{"num_hidden_layers": 10, "hidden_size": 256, "n_experts": 256, "experts_per_token": 8, "d_expert": 32, "d_shared_expert": 64, "hidden_act": "geglu", "moe_layers": [1, 3, 5, 7, 9], "router_score": "sigmoid", "normalize_top_k": false, "routed_scale": 0.707, "balance_loss": 0.00564, "balance_bias": false, "init_std_router": 0.0114, "lr_router": 0.00167, "vocab_size": 32000, "norm": "layernorm", "norm_eps": 1e-06, "tie_word_embeddings": false, "optimizer": "muon", "learning_rate": 0.00797, "beta1": 0.95, "batch_tokens": 65536, "max_seq_len": 512, "train_tokens": 608900000, "max_steps": 9292, "dataset": "wikipedia_en"}
Below are experts of layer 7 (counted from 0) of a mixture-of-experts language model. Rows are named router (the router's row for the expert), gate (a neuron's input weights, with its number), up (a neuron's input weights, with its number) and show model dimensions 0-255. Each number is 128 + 32 x the weight over its row's rms, rounded and kept within 0 to 255. Numbers have three digits each.
After each expert's rows: a language model's description of what the expert responds to; "mostly gets" lists some tokens that are sent to it at least half of the time. This comes from a sample of Wikipedia text that the model never trained on.

# expert 56
router:184122116167114156140169139165108188148112166040112126106131161100135109093092133153146162124135101118183095159110132075093155120120049153113111141170172166095134097157129140131142183117134143086160115152105137141112144133159078116203181096141147122105110110154112067083134160111170161110172140101059154168167103174170100117120105102169155098131196126165146139135138141107144104094126113106156077083089140175070194119175095188122104057125085098132138102122112185157111141107165113157198125116137147163170191114096058096125148105120152113117137137150149182084055124109095172160126104143155135106176117159154093088128124161101161073106184110139140074135209162118130155092159161107122139111061128131128201073102134129133186143174112104118130099100097102115157119117156140
gate0:137115155105146084129110151094131171131132216152106087145096105148144125165134121093162078153151122118146124122131102122114135085058130139144145196173131110169147128093147095124129123186137123121128114117077107133192097131130140121244109097191077101164115107118064115114138169200173172137114120105044163102125094125174114059093151084130090139136204134184121204143095139136103177101116083099130097076137163157125178108126157183159088162152092120105145140079117108125124145127114129118164157128113128144202120193100076131157129118113132126131065109157142162114148145115197152148156109123095091117096177135140118106063092139115143109138147103119112088171155089102167154097142145120151174151107107183070135116122152137120089160189112134208126123062157122121108103085104187
up0:130133114107127111154085125070186180103157156152104154198132067123162134129109123153117158169172099121123111105115140131138130143117115124086098111169135163121101200126122143134126134133097126162073105101073071103146138155097100110111070117164124115131124088114088144103122097150037123161102132074165132102120158120175192158139131124075177174103136175183151112137104134146092133129126083152172168150150080160094056168124173111147142154149140111089092183122108135126164148170113116121151106099161123129125143129130160108052090098119097098106105138116121125187163158147162179147130080130094128210084146088110107168043127102122127202151158159106121077125143117102122141146215104140154178149128085061132084181142182034132171121133142137113143146092157073140100121068159078
gate1:151139139105134120102158169096089114137056158172150121157132132126058161071145104163115171100112139108163159162111119103146168134146093149119167103151105089167059072080100130137141157160144159119160089122132141158133216105160133147144031065213113092097126174115121111095151150155163162153138137180093126158137148124144163141115126137101131134161168104145194151142084144157127121154111132113161039094127104163124197141166110159157152085124089117079146052166100150143104126166173102116129122128164130128149190104136142165114110109144127208128108130172101123056089162101120136159105169098103176151124161138106110110149119082130190186166147146072122070096115101108100087067139154119169182137132102156136095177138102132131158103084086132066102145120056119126109144083140145
up1:107142156147128086127125142090136086149065105128099185103156073152137112113097139115137126131153099110123186107128079126128154147095148118162114147187127114124147104112123111101125126085102097144138148106082079125180073178075114106137108128156108174109099092176184074111108088106083061130108150131157154115123098094145101151125150078184098152083132126149141156073152160160099065134101132064127161154065162160113106146162043117154118122107148109124145114144128163160155159120155140136124188068120160098139164088154118056160108132149162128116150182167060117187123126089162106128142139173149135169098103129111147094177117123189174151174175151146162162096155155094178154162088121189124129122102128092074144108148197148142087135219110125161089157111087168179040067137126127
gate2:145087106161181130147149134152139202146106089067123112161082192099123155131125121095153107112204149168148072127095077130149155184102153077155163131194142144086142144104145124111148093135147122098181088095132113173117088162108126067142101104138141093130121110151113103077080137077120134094135133113081153174070127134112103094106131115156168094089152132104113157123123081115138130086169078113109089052121098101125171087124117109158152157127137062168114159125082085188146147176135102149123214148109150183119088083103141127102172136149142113147179131147175144112122121128049086173128142097112120135213127134174159125171127091139134102104090188192151149119173151121133172119178152106101156105181093127093153118150165172147077137175103101122162106080184109188115182146105146
up2:155091152188120130065089100109076156102158097078119168133119152141093154068113103169080148115121139166088102100116110125140096116117132141154153143139103138092167165098126106124119167124152129107120115072136157102144097129156156121132046102167080100161079121125121151170178158139084077155169070133159121099112090155125122123161115086108129172109086172143126146053176087169149115122157168108111125140143150149131144136072160104143102153147116057181080180176122016108150169155099161062195178061139155109127130168115093138153156107095149063159108140120164094216121089066104165131144133119087135158171139131134131105082104150106116128153136108121117151098123170087145131189169147060136097173151157126126141083138129118156126104159156174145169122116081175137112145142064070
Cells in election result tables, such as party names, Majority and pipes, and the dot placeholders in minor-planet discovery tables.
mostly gets: " JPL", " MPC", "STAR", " Republican", "·", " Votes"

# expert 5
router:149137148141122139142157134153081148143117165085120112157109136180075144117097115122067125120175130134160114105144155113135104075124121212111162177107144116118105090046126149176162153143074167105128168121097151131137174120181131077204147089158104141081164077104083106148123164139152096106152154090098154119150084174178131129130120148154143106136149123173128170085083150095123098080098100109171141091139154164086147109100136134078125104133122115089146135098128177124115138113160122169175124123139166121207108147147090080164133067193106158170181134180133186130081172094125177182175157161100162104085114148182095086176129148112198140110140151176135072137166128084152136069149145122085170138056110199106138127170090130131149140141137108121117099094083112140109142079214131
gate0:148131122141131153120145123162146143133141130120094103201151144173137165120141131186135178113173151126090095113100206151164111122165076228082141157146157078093093151114096100104075127160147115125172166140158134089139137065144161106170090139152103116107087162073103164101178128139152107129106100111117094111108082141112137118132109162117170141189120147184124145074177162174136085107163190142102147117166197096135163097125146180155103144160123099143147136123110096131124137117109112093102156149080115113162123092109118096183151093178129109137128135140098067188116147123117140135125125145117081107123074125147054064112118086112186142148135160121167169166160064179113078111112119062127145109135052156073150097152105100131107148094120130113137119014142065138081158074166090
up0:097138120148158134133151111047138165124085111117088097075147157098091144125054106124156090089118181061113173100154124130122100135174166128144130146103138108127086096076127162130180140112189133085088092121050101164129184178137126180073107172106094105128121166159096134170136119056121147102119165124131100107136125160148065133129141074097113184122111143103165088097124188091102114126130078225147108175135172189140079187151138118201149134093098104121127169149111130093128159124174167122109135135142190113123137137121135096089141098126175123148136101155124147170124066158188123163094124136123177141156124155175176086081141114140145156136111087092126119197144154149074096134132106133201120125071129102086112073137088123137157118174215126156177125100087141099126131134130118
gate1:117090153137141155157178120156088141143146187158084091160071167115081088140099125115050118113159095151147133074128125129190122112113095141091090181121120098147111089033129116098194116158125098151145122104085144126142179133176159102148102122188101117106121094129130102107064151102134108156170145096110193131189069141137120139114083106146138167165137154100140146080125154131108136026121143054104136065147103116060128154154173133087120159129166196108139143143141194093162110178178084151121090129131125137193141096114176107165086121094100111217117123124138149125098138118103143133119143108164141095143134136125137112175120138143147157137145124150158098128130107165135115085134072183083130169120112164105153107189098135122190129072174090080181157113110064089122154156166147
up1:162165106080118117150203149117097139167197129138104082141136145107059136096108108062106101109113099128070194133109181197090118119156127127121108127083106088098091173155189159104107150137129121159116120151086144090071142152195072112179155167116131148152114085124093146162103170181147121123116144122152127146147159158159163138153108107144215118080110092094182131106139104200139137176131188154128147133147045060107190152073175075122099105092144078097159095086129103068124090110095102120090116127111129157164165122132137176091170172130123167080076145158134164147123108123085138087144129140152105089177124167126145141161168138107109096032143125132173158133131094087133133086103139121099131168105096142133134138136138154180149132119121137102156189080144091113108102159108166
gate2:138108124120118102140088119196118107124172143142111104105140083165085143075125111097111133102173103171176153199098087088114195121120130191095122126038160112170091126166155126125104032091131135138154145157082107126213141153134134166133118089080149149134155125130143117145087138096152082153114188091141121135165156148123120140113124113099171184064109142129120180132119132157166165135167112117102091107146112121096072077070130158150120163166089144159113143177135153156108126085197141134154130107162158126076138145151106124144154119117129086118157132078110132098142112134168162208142157145148122092087145097134120112088082130153113108130118198153141109170141140126109119059113197124169173172128098081172128140166094148093077076220122075104150090149132095216097149147106095
up2:204123155124140115104111166129106097165116118143108157174129092156077122118163177126121104147118112132156125098117124146116099140102158155151167159087069138100126168082107082165155148176077108135134097160113162085050148083091153176128127134137081093167172084126112145105197189113123094112159144199165069172155127120160122173153114141148117087155138118148110116140111100068200131138197143136126149081106145131197142181117101069153109024122188125159113089165188153121091152132105137108095168122117119078161136142125112136116111107143169136132174131188124048115128061100097152090102174086119151123141111114175096124102176084126069056114107166154159106116168096074118152113130137128109111142135094108138144141103140163098180124057122096172138099145095170166126149167166136
Function words, line breaks and table pipes in election results, census demographics and district articles, such as the, of, census, constituency, Votes.
mostly gets: " census", " constituency", " Votes", " Census", " election", " Representatives"

# expert 35
router:142129106128131184147098172164099100116155114153141145108075110130142087124097085153110132058199089153143130116137145084117116115170118178111091142080205118099164087105053142135139113065140150161164131145064142129170138082128123121106104063065163136136132135060073088158081122189119088092128125150119124121112147140138168159132110173131169071143197147121134120149124190133118122125120138111072143145137120123076132141158085193125113096123104092153129120079133167110144124164175144121171129220167107133187114085079161167115106081096154147105161160213108159103151148103096121174147140103156117223177102172152081135083172111072137092144125162126172144176120170109149173101127201154088154156154124109141139101141073134121139168106089133159135138131119146125169135120133082
gate0:111113078111141120095117133136112150123092135104161128124065144121064142118128075128125121137106091120160126118139152104124041097149102144172128168132150072075132133114151084117124167056082099082192112113160101160153179077121141143081103146055169050159115120099150145112138109164129150098155125152146120151110153092167144140167126132169143135110170107149129054212133103145094118160142071169133088127145178103123144112113142130120146148093114116157121078148140082116136140158096142086121110138132174109138076129092103119171135113091148169137137070117141099164188091154159091108140141157102118108099189158161171120106145086109116163097158106053134211131185170149090143136166050143172060142133177136110114117083162165158199163142137172158170108056109184161165169109170141
up0:123074131110102097135105139177164125202097105175116103163137089139070144124151230166113094157107131110116125130111110142110115110089107136149149088098084207089181118110113094145100189075159073168151158105118105170166107164089107106120146125116101106123125113145147131119209097102096140097145106141063160053086125150098208130130139123147070100178083124187102114055137111111166132089074148151141137115144103127192118171094073126088161150105104067135122159120114174165130198166140112196134189176104097100188135183143141078145099136135144170213108115136103102133172105153139141120143155157100128118094146148155155172118143122150145112196118163117171124076117112122158112100088096089123123137174143127089150074137096127152128139141068114116120118121104172130114167091122149
gate1:151161136105086150152149112205124097177039166103128124153164158132112167120099082165136108118168165124152165151063113120158101106157102120129121104056121212089126117144145104098151107095104118116097140114153219188143089138058146155129141152096114140122152084114147115180130065054129142108137103118127138142123099142131114163111158089118117084138115131119158115143131120142114110141114182154148113122125131112092174089193064139154119107118177071102094167108131124130140066122125078147131132157144195116133153156176088121047121151065088135138163119093155115129127131145131090112131127118097077134138113196102142159080133097140196071123151141150097066092129099097162078128101232136135154148114231151139124115187113130138183165140096118155142111129152073093091175155124124
up1:116110172083111127106087097118153174075091159089093152128039130102138129052187104096153133119133154074096139135086113131091164118094155105171150175126142163083119175101102094101126104118099157139141122193096059142173159130106160108116123157129149147092124101115138116072126121088103122171141150126140144142088121083152099148143124057126119144164113130169127120115123130131095139139163140146133090137152147125136171167177130134138116059065209145017153144173116128158110113157103153142159159165140112123122156114085105138100095131086098125138148172091160124180166166119140103144099107116091125118114100142158145104165121138125121099177151083145158133116089125157128156120217091123123117144088221199165085104181129091115163126107100112129109171096101012194152154070173137
gate2:128103114185169068137127196079153146135108151132120080148087085117124176108145139090164099118092087126080150097191127166109148136107194123130118171101109151130148144152131062086141076162132143115194173073107140112154073092101116146104089126183080127152157092105134203188169137136123134106192158132130093099164101110122114126136195117094078105130166159126165137143151173142116189106132160055124126086121148101112080148132116067122113127109182149103163187070170106115119160088113144131065146152162115142067148153127069049091111115153145116121090149149130111147120156108162201120127146124122160145146121103111094116160184140170080206123132093099176074130113151123103154117116137115177104081131141114135110092151148103099161135134091075152169134069123136156116083205101147
up2:148157102107086132177106137116075128152113093178129136159102106137089152143083121130200118138084070146144059082090127174124132164150129134110108041101125115097150150085151151125106087081133128120133181105137090074124145176115130114141157135142112107121167140104118152207129127123161151128117112084089169191161071137172122110143138057102156149061118161162060075151125150152097080187117114213092129082155074152142088156126181072146103120061147165113078119113169115138135166090136171138116167144173138114106162102080122144126156115140099175096082150129078150148114125141142151102120129125137157136095085085102153099183131098201122163088115065103173159090118122182119137155085111146178149175135173157136177162144137122071136119144175143167120117163113105136156053112163097
Commas in running prose and lists, especially after places, years and tennis scores, such as Youngstown, Ohio; 1995,; 6–4,.
mostly gets: "\",", ",", " 6–4,", " 1995,", "),", " 1996,"

# expert 46
router:116130110113158104185152085106107136137141180133154156107098118097107053077117128089074129108146096086155167130083120183099113134102120141198131138142247110124168106163096135133127185134103114141114142129099130189160123110131136130125116065150183132114141089066086096104086100117119102116126110149122063093115109107145190133122120118153175045197117136096175171122175142144147110116165105093108093152119140140088193143156098165075153105145161090143149158084174207160146120139202119130101136126182120182157106119086107182210189114063148123163119141132168092135132153125186111139165115094171162083138127137130082133104135133087093076118174137141173144135111179089117147084139199129171125174121162144138132140131118164168090163167105153136122119105119131156149141074141128
gate0:120133134161133142080114077194196217155126156095126063134060085135117166137111091084150133145149111112090140158100102149105177119087085121167107111138217062097141146147110140149145140147107149139151132164122118100090141142135092201138130080120172082154136127063137160086121148137175040138121137093124171180105134128100092124164066117097166115137113045115133133174110163123118114117127146083078155138110163166120147098064082142142147133086134185105159176086155136141183090136139181136086122142117136182135122149109087155102138093115138155129183161118117123158120154102189098148075083136152143097077166116075091101074180154113118128118154131105115139094150134140156125097155129116105139092157149106057098186122152177158172155114112062111166158112129117172193152146170111
up0:117126136093140137145153138128121142149113100185054131110100183149137194173137201110160140138108109119066177092143138119137140137142148122113050115145076141122096180105146168098099168104142158151082117127160194176133125097084151153150056134174166140133114170129119105087111121157124165133167138060111156127191085175146077127172123144145089113122152182112068128192132109088125111095135110179091180169112153161113142175092150093140083106155137164098110054100112086164138155181104201115133077075087161113122120097127095140098119142121155135165120077191119119169110109122190130104154144133131134101110115070111111086141146123095152166103140047125119090121125117089195083150085156146075119123124164129160135130090106095065135100122128157105104143097151151139174104179175053
gate1:125126142113130078147121104171103204159169151078044084140064104151169135141131045125131080126143117133078112114120143123126134151104092150114154159124203124113171131139124119184141134092181090067140153139058097149111163127182103119089117143141163176153143113140171147164136139134180165099075101112080108092159088149119074135180103124128139178114100094101151075119102153081157123096111169078144128180167102107134186163136096130108115109127115156092154134082133152168142129138087113125131185113130119152145164110091102126139121141111171101124112131149159186144142146092117186146133123101186186106131136117138048121129137134133115158049113087145177148134146179134141146058147160181146176175234120127092069172118116160166090167170095118115132160109115110198084102098137105
up1:153136108116123113172142136124073071116189120180121147159156197096121105118124195111122137126156092196070138162222087058121095074152179168112192099072144170112108128095134127039123116116128154119173136108169120144119157149111087108152148177131166136098060152107101171119095167171096053172105152166163185110120095095182073094122121137173110138087158141197165106091117124128168157112085134136104149119124170123072157181071140099161122147139126179128125152114142126150132160129068161122170133082148173083104077112090097113160095119132092115166170134134106123164079066109141108132119076093118105100134166109149167074107199113112103121153162114146113099107148139123145106129080191136130131131136120132132172147106098134120091101097090119109102158149079099093128090169139105
gate2:116092120165136120127122102141130157133130161151148113048191222147139029149150114122066165152155079094140145084118149093127152171043163134078074108192102138143082094111168133086140158093107096132067147114155124107111170118134083135139185157130128168135111099087127066108153103140071160152134133142169071060151134118122179111163104125144091067194131131074147145124151097136157076095173126139111106114113089122108137157159125139148189097150086073100176165139153167124115135125115088121125136119102212168141120138108147221138126158129134096144137114219117124103157132082119103103124142139124147132074107192107169092098091146179140083179128115127131136111131172119098157117157131153109123101129099172133127118154157177143153095180164098133067139144179094144135108108092144
up2:154182137172122169119113142117161152127130073077137151121041073117167148090095122158169084117093070137128138125148117149126106110132048117135175180156100074152113117148093103115177111163120153130115068116098088086181154113109125154106153127064112145101110159061098131168163070139110148108114170150102150109143167088104116119130101114153139096206059062148073159159132151178131083158151119161150164108135108117157143099121118051148148169119120139167164136102133125121112095128115166134172106116096125060113099116107148133104180177104119114146164119117090096136153142102091146150169137176141088204146045162107161168108121129094119113131147130144087139161152111174214153089170155161092111083081126125169154178086121120179080142091136082153129088136155114145101173149070087
Pipes after times, marks and scores in athletics, swimming and tennis results tables, such as 55.69 | CR, 6–4, did not advance.
mostly gets: " 6–4,", " 6–4", " 6–2", " 6–3", " 6–1", " metres"

# expert 16
router:127144094146166156075145080080123139087152157107147143116094131150107086070112146068083104111181152103167130128123115082104088139159125175144211154112147127168161160124088170158112147082094085190145153106131131148104152110121187125116087097126151145157175128088127114115109123157134091127119168134107089070180142093122165128131152070156108062187137143124112172165153214115113157136128133105117115177117145146091201126212143126101136110098126071119098162130168179120104090136170093184143113160148120152142151117096099138144165203100119151138185135136168132097089157110147117121160101069116145117115092174150065140139132095088172085045163179112136158134143168124146117076129200106177180147069083149116109148149115142170159146113146069170110125134174127141112186136092170
gate0:125147074141124144114109128077159140117089129120121138112032131149159138131144104090159141085173138108116152154126122179062090120141100121150170157133073121083125109092108184167147136162118123150162155166166100128098141119142182161140138107184117127156086066148127170158127157156147171120123180128099092125179068141141147109152091185114169105152141069155138056135110129110141165136094105076133092098137110164103146171154091079192155091178171135128117130085166159084134151149145085173178111141111115121159142182113112141075174156129143144165152141074108175073071152100151057140233104162113096105164110163125079152130101115120129123090156074089191137126214135077143045088150134179133177123127149113095141154115146124155161118075108147111112095152107152138087144167118147
up0:120070170142124109130173174125080137145120087134186156095063159129132146144141153145149085121030072191109116058092155146158183106135096106179140156136163130084129080087108123126166168119170143122122103133142154145112136154090127145151145129154201157167126142175117062172144137113132174112151178139082089127117106177121172187112113156116138101089165094137149094115106053142179126139118149149089118118165084075080092130124129094103159130140079146118165132138160115141166174095175150161092111128120137128133162120101116115122141080200098147104127142091104133072185124156157132168140117189160122059146097110096130126106083144171177081171148161103125146095086113167128120099114065106129040145062135191110126180105083121130165149099090080147166114130127111148102178100098172
gate1:069180118087179174106102094134096122123103152115161122087031146142037161100156165162142098140163153100153140115123063124124096122126185144125116098095132097129149124091111225168153112095134141085134134176157141103116141129138117111119143114126150130205060100111204143107105124175136138132113151117123149115194141097134144100095163124150117149179158154138146072213144153144084089154073138179125126153135104146128119061145088130120126133126128121120102104120125143093109116085150117094140148125110132159156149127143076056152137180172117081084168132119160243094152160139081147121129050134141082126134123165152141126107124088101085129123175159172091104158181139137126106062096132157141157121142162166153202116161115155133158103164116124133118142043153187136148135161096115
up1:163139114155068167189127127098074107112089147217157093137166117073153102154074054128090149136134091116151164122085155140144142109126113091119123158088183119153182065142130181139124148091159124171100114146160101091123101134154161128191168081156135177123092113153136105107149143159130119144134124161161096096091116142080150165138078121132199152141199111122139091154146117151137168147147124160128178107097159131131096167111128123180091103171090144067129125165158049151102117103182129054124160112154092150098212076155105110119128127166114104143163196148092159103147060164161139124108115069153130170084122137113191124129152178126126148102170176152171107092106168163102062133095193140136074161148156088111099124118140156130076076092111145089102123111117099147139128096116107
gate2:122152096137120148157145155098158149174155193137107143111144110113121114134128137048193100129119143053134160137107160104146151123155200180162141147166164152098146117160149198167080057105119084130121144142107127108120121080081114155125116136141166113150077080113141101115079143163135141164125149134068148130143103142150133122127077129154117101206149161122104167140149136147097108078119172103138126123109158167055081157144110102145094113166085124107140131109117250086100092109125095113128143118100104163196158080128110131131136112126117186122185101128082129133162177146117132166153121101047135185188084187106148130134104142155126116098107120125113159155149129154211137064090095115156150180129166102038124149098108170088149124089171140144075153175157089129069102153126157
up2:138173129122090097124092104099118147102154162151103115118155105145127141176109082119122148161134119093121151134197110097120094141114056137086133135102115124189119108135121129063111127105074148161210149132154160150124091184144090144090175147108116124164146129089138151104079155100186135152097161111119079148198118141138054168121074083136103099137126152132161064121125125193094127193139099093137146122145192081100151141142146138105133111181060082140129120129130111147075183210079085111168126148093094116190123145043128173152141134158080142116077110122167186140125188137162118120147111085112123137110121177141181115174139116131101174097075063126077145094145142156143142083164165162159184130162088153194091097142103104103123116159143158165104092096081091182131151113101116
Dashes, colons, bars and blank cells in sports results tables, such as score dashes (0 - 0), tennis scores 6–4, and country codes USA.
mostly gets: " 6–4,", " Majority", " FW", " MF", " def", " 6–1"

# expert 18
router:142131085081159159137143157140130116154098158082166105115097141125136130090109120173120137168166065115107132150081131147077132041141082184131194126114163168145117135117130127104118131116086096151098138195115099141095125145118128095164060088135173145144120121089158096110101172157121113152170191112124081138133083110088217111142068143122133085127150144090183146103142184122139110065148159151089092091084103173110189149169112093154123066075110126156163104108191172123162171090162071122183136158170096159138088151117116115127132120118097151127160190133111176080115108121102123137144117136182167093114085130116099108134200138093134104133152180180165137141119164150154136088133184151153155116085159096205204133125146079153109144163187072105089154137129141178142157113119163
gate0:070069139115108129065184146165196142096122089125161131119110169181148138104109129090094148134158096122102140137146165142124124127124114176108100112111074175137091127140129107095137156101046135167102069134118081110121131144132160090191076087128123121130141177089177159102128165133130080120133124180079124148143180128108127101129097159145150105115164173096214132161134165131172127143134082109124137149121157101100158112125097144143141134128115045162179168079124162098113117120110142135166153120132162127122154089129133078031131162116128159140166151122121147160157140061161115183139054072155148086184073155162101181086084159140129102113171170126098104182074120149126105064181171116146184169139178149152125030099095080144112163114139114125139114118149137152120195121155152
up0:119135133140118185115109178124081077137153146106128197109150106118156122083200080158168046179130154103167187051115165169174132155129176068138117174093085129099100118133086140169166139142165166162171111152082127127108069182161111119154120158128187124097172151092134151124131160128128134123126139162082107135150111132084164095129138151138121108145085106140163095129125106140160126163129110174064104126139113096154098164142093105090126095103064105114117167064051170155138108134139100156172104162131116080126098153116101092140140174114115197125128136123141087119126138142092102124133126169121161108112106118161102112132119119133148110101121092168133253223162169086097150112145159159060132056114121070117105140111127149119137118104110119162112125086053188144186138133142088
gate1:166135139112130154133156116118137105066158146113176121167147153098106151074141124161095138156164130113145119106150184199110170110111125164097113108148107144121087157117131163106098128132097127158140159147102109107114136139105191108155139109186083172142119115123060105141089121102168077122155151090101182097137091153120125130121144091094027121144118122114080143084179124119136143079142157122129110100110127063175156086151086163127142161133113128090140138114115145127151120118146133102090106172148175095085069172169131126137163081126128120166180155089150132170134117130109190093035080133167021155111134123183132148169105154115152153112136128118174143148064132195116136124139099128162169058061120079185210089095192091166165087171092092112116120130127059167158155154097158
up1:139128102126092124118098142184142102122090077154140165115117117187123145167153052087116140141141133141140141106150081033088146132154148123228141075094165112182106092140116155088183149110171216128150104105178156154139129105085172141111166099122112157108114090074130124077160098168119091119158174080158154137217164117207158154131110187126144126093130119152101133120117076135097094186078145131119146072138131129169095120156159157145135099134145104153173204138068196113081120170139133110128092171060113125128139116121153085119122114171102078149108130144119100151100132134099136148137156179071064124146140186144123111122111139096123101164072166164157148122191088170131068099122113118107130118155159126084159134119158128112162148138106141098122112075170097160142127168184155
gate2:147138079050068131144142107174122125121131159132081086071141161073136160100113118129063145187131089106107110174064114099105157102089115185107190096103119140176099143125145143112141100141141073134156136164092110150153134156133117153192060120161136146160150117127179105133150131133099137171182141139126080149185106066142245152117118085136100092098151134126128120094127162090106125064158156138077177094053103153107171193181144148089149056120095091100158092116184152164142150171173132180126129147137118114144140147101100131143119108169085085100073093137126100044144130123126151112113101143119122130138115144111128145145173128136103124076173169155156134131136155190136094049165149083142128117133129156167157127156142085147139174128163083119096090181145130139130182171110136
up2:124134155189166115076088089168162143085179074142126184165114117138103105175159146093112155108095167169120109173139136163126108138121142100153101185152051098077094112106124159119182146158124139147088075125077165134156115104134179115093144118124135102103124180110072166150118180153133189102043076085105165116129127149161014161150155112143120135173158149134116099169107115106173105122122121118148071188152132107172101082122110183142092171144124097132152115126060129127127110140099149085142158147109108139167127100145162092168166151084212083114138123120128137185136125165112111113160139082166097160148140139147115175160093134097221153113111114123134093095166084071095128151100116161170153153139166166136132150087114114124071107128079188118106162163133081073110095107142117
Prepositions and conjunctions linking a verb to its object in plot summaries, like fall in love with, grow close to, married, against.
mostly gets: "featuring", " alongside", " marry", " wife", " killing", " meets"

# expert 6
router:132106109155152151128162036176133145112110147145099150172083144158092101132143150135093139132176146104125136120095189173129157112126119156136174171127155093115142158078069167155123162093151128156209092116074107129155125133124125129213128079131137124125118110112066106124135159153125060152163179164086118105096037125100189113181136100088108075162109154152131131165136108092193100136125091103110098141125145184122182128198128126091124148084153119151116176111170134111151104138172148153118077146095143142114123136123071121172155158109149171137201118114117102097094156126168153128128090129101151121118107168138101125156109099113154126064132158114174158107077165130158118069130200144106205109068102168180130149147120158118171143082139121164162087135144098130124183041103201
gate0:144152135168126048099105186160098097048095157106134144144101161108143137108123116099153122141136140108125102172133083171096158108138091141099147130148151087117156176137094118119130141125130146144087138123129084104123161171175104105169096131158161115159074160088109131163133115141121121152104130100096100154175147174090198135097157183200116172140128117171165193148153175140143092091098119167090085100133122080105255095177133142097119158122082089145117147127127132136110087179079126172117197091102133125152175105106098135183139122120132150128111097138128144133152147110192063132104135098184187046074073154119110221086121111124186118103195138147081134096097132151129128111080119159149127079124109126134133073129168145148177094127120144123111165121125124155120144108105165
up0:117160110081151100132133090196062178145155113160129124162137104104140154106121158092133154192122096140101130117104172146124084183147192131191140166183191134147101125090043137152126102130151099113145164108093126153139117158142159177076104141160133165149089162103097146165103156105119115087174180109105134145177105116145103143137116184156160129132075113116158112143142185105110118114116127125097055135093115116105112155128123065103107165101132148146090191131130121186132133171137113056135092136170107086111185141079111106114144141142124170146081121137104092084100090096128092149104169070161111139116129138072113119158133166102175082119133111158117141164095174195104132104108163124105158225117064182067067113131188144074156108132136071087139151126051121088110146107162171
gate1:135189158144098169039177071115108111132137095071078117145093158138090127112121053129035116130125127139158173134136163127169147148085063117147133162164115162135144167100127184152133180113107186171162161115134117112144170167158107174158105119122147113100141108087087119121189167158143079122139157110129124073113113153114112081110086120160113131125110097105157106118127114119172141084093122228150132144090170170135130113112171118102137197119148101129154124098135160144131142109118095186190097088183084105162159140161113084131134046166140135116158110112182124121137071106134105172150083120133124117148066143101116094095149161108146137072083113120113139137114071123157135118143092149078202096059192111121140157068164120114159098151121140149112073095118219126133095120108123
up1:147148150089184128132102125102142077126111148123114194160115136105143130119117093097148122122132085120148208088101188115099164089112206121053107105122154116171133133082100111124165038160115126099136087107139124147203128138106158106108149119087128143092102154108184166091049134125161135151097131080163159131141161138127089154136106112188119127173114110170151098118090141097122134101116072110137136151119126131111063137128149189096117159147166105141107107117139091191115187115148150061168129146092143062098098153119134168070155145126060175157082143095118130099111158148125122104077159130104151161147084083149125118143071164167118127140071123186134135110191110184166114161153150145085133068167101171095130165122164178127131155093082180124108155175085189097100075112084174
gate2:142149133122137110104146082170114122169164137164097182200093168173135106132160135136153174157117115166082154099174096145097160131173082096132131126100118158129135116104149138125115140100140122164118114174095114167155167102102124232157143131189100150110107080177083119093067117174143090171211093135080118113150133124113154097134089138104203123089128080107127097090156132119198137105120107119094058090096162136112138160105110164167103131121165161198136184068108165121132164119131149048163146159117120122106073145123140190128108092129103157125154151148069137112069138112166071165139134138134104037136123129085132104107135155127185141147118130152163098089120087105160139089190128083129142141139077092168148192133178119071112154071118137124109177078088107126073152131127143
up2:091085183079116167152123121140133147137133135157116166162117074170138109161144094136126161135138136147102122124090099178112137094134083086055084153084056091156145114156106088165101082119105145165193108161106148114091128098165151150165164116217094093145189103173115148100163100115100143133109091136103050128147166129124133173172153100098188131113108130175157140096137093064111152116116144114129136131136119179119131104170102080204143089127089119162137115093107164154192074151158135129114097147094084114128072112149095126147173110116110215147225181146138117173147114142113100166123099150168115098164139149070146127137132104093125127141149119128146103091107071127165124141190119155143140127167057097128098154118179165070124166070141114132160200109173108112116124057121098
Pipes, dashes and event words in athletics and tennis result tables, such as Olympic Games, Championships, medal, 1st place, 3–6 scores.
mostly gets: " Olympics", " Swing", " ITF", " Championships", " 3–6", " Contest"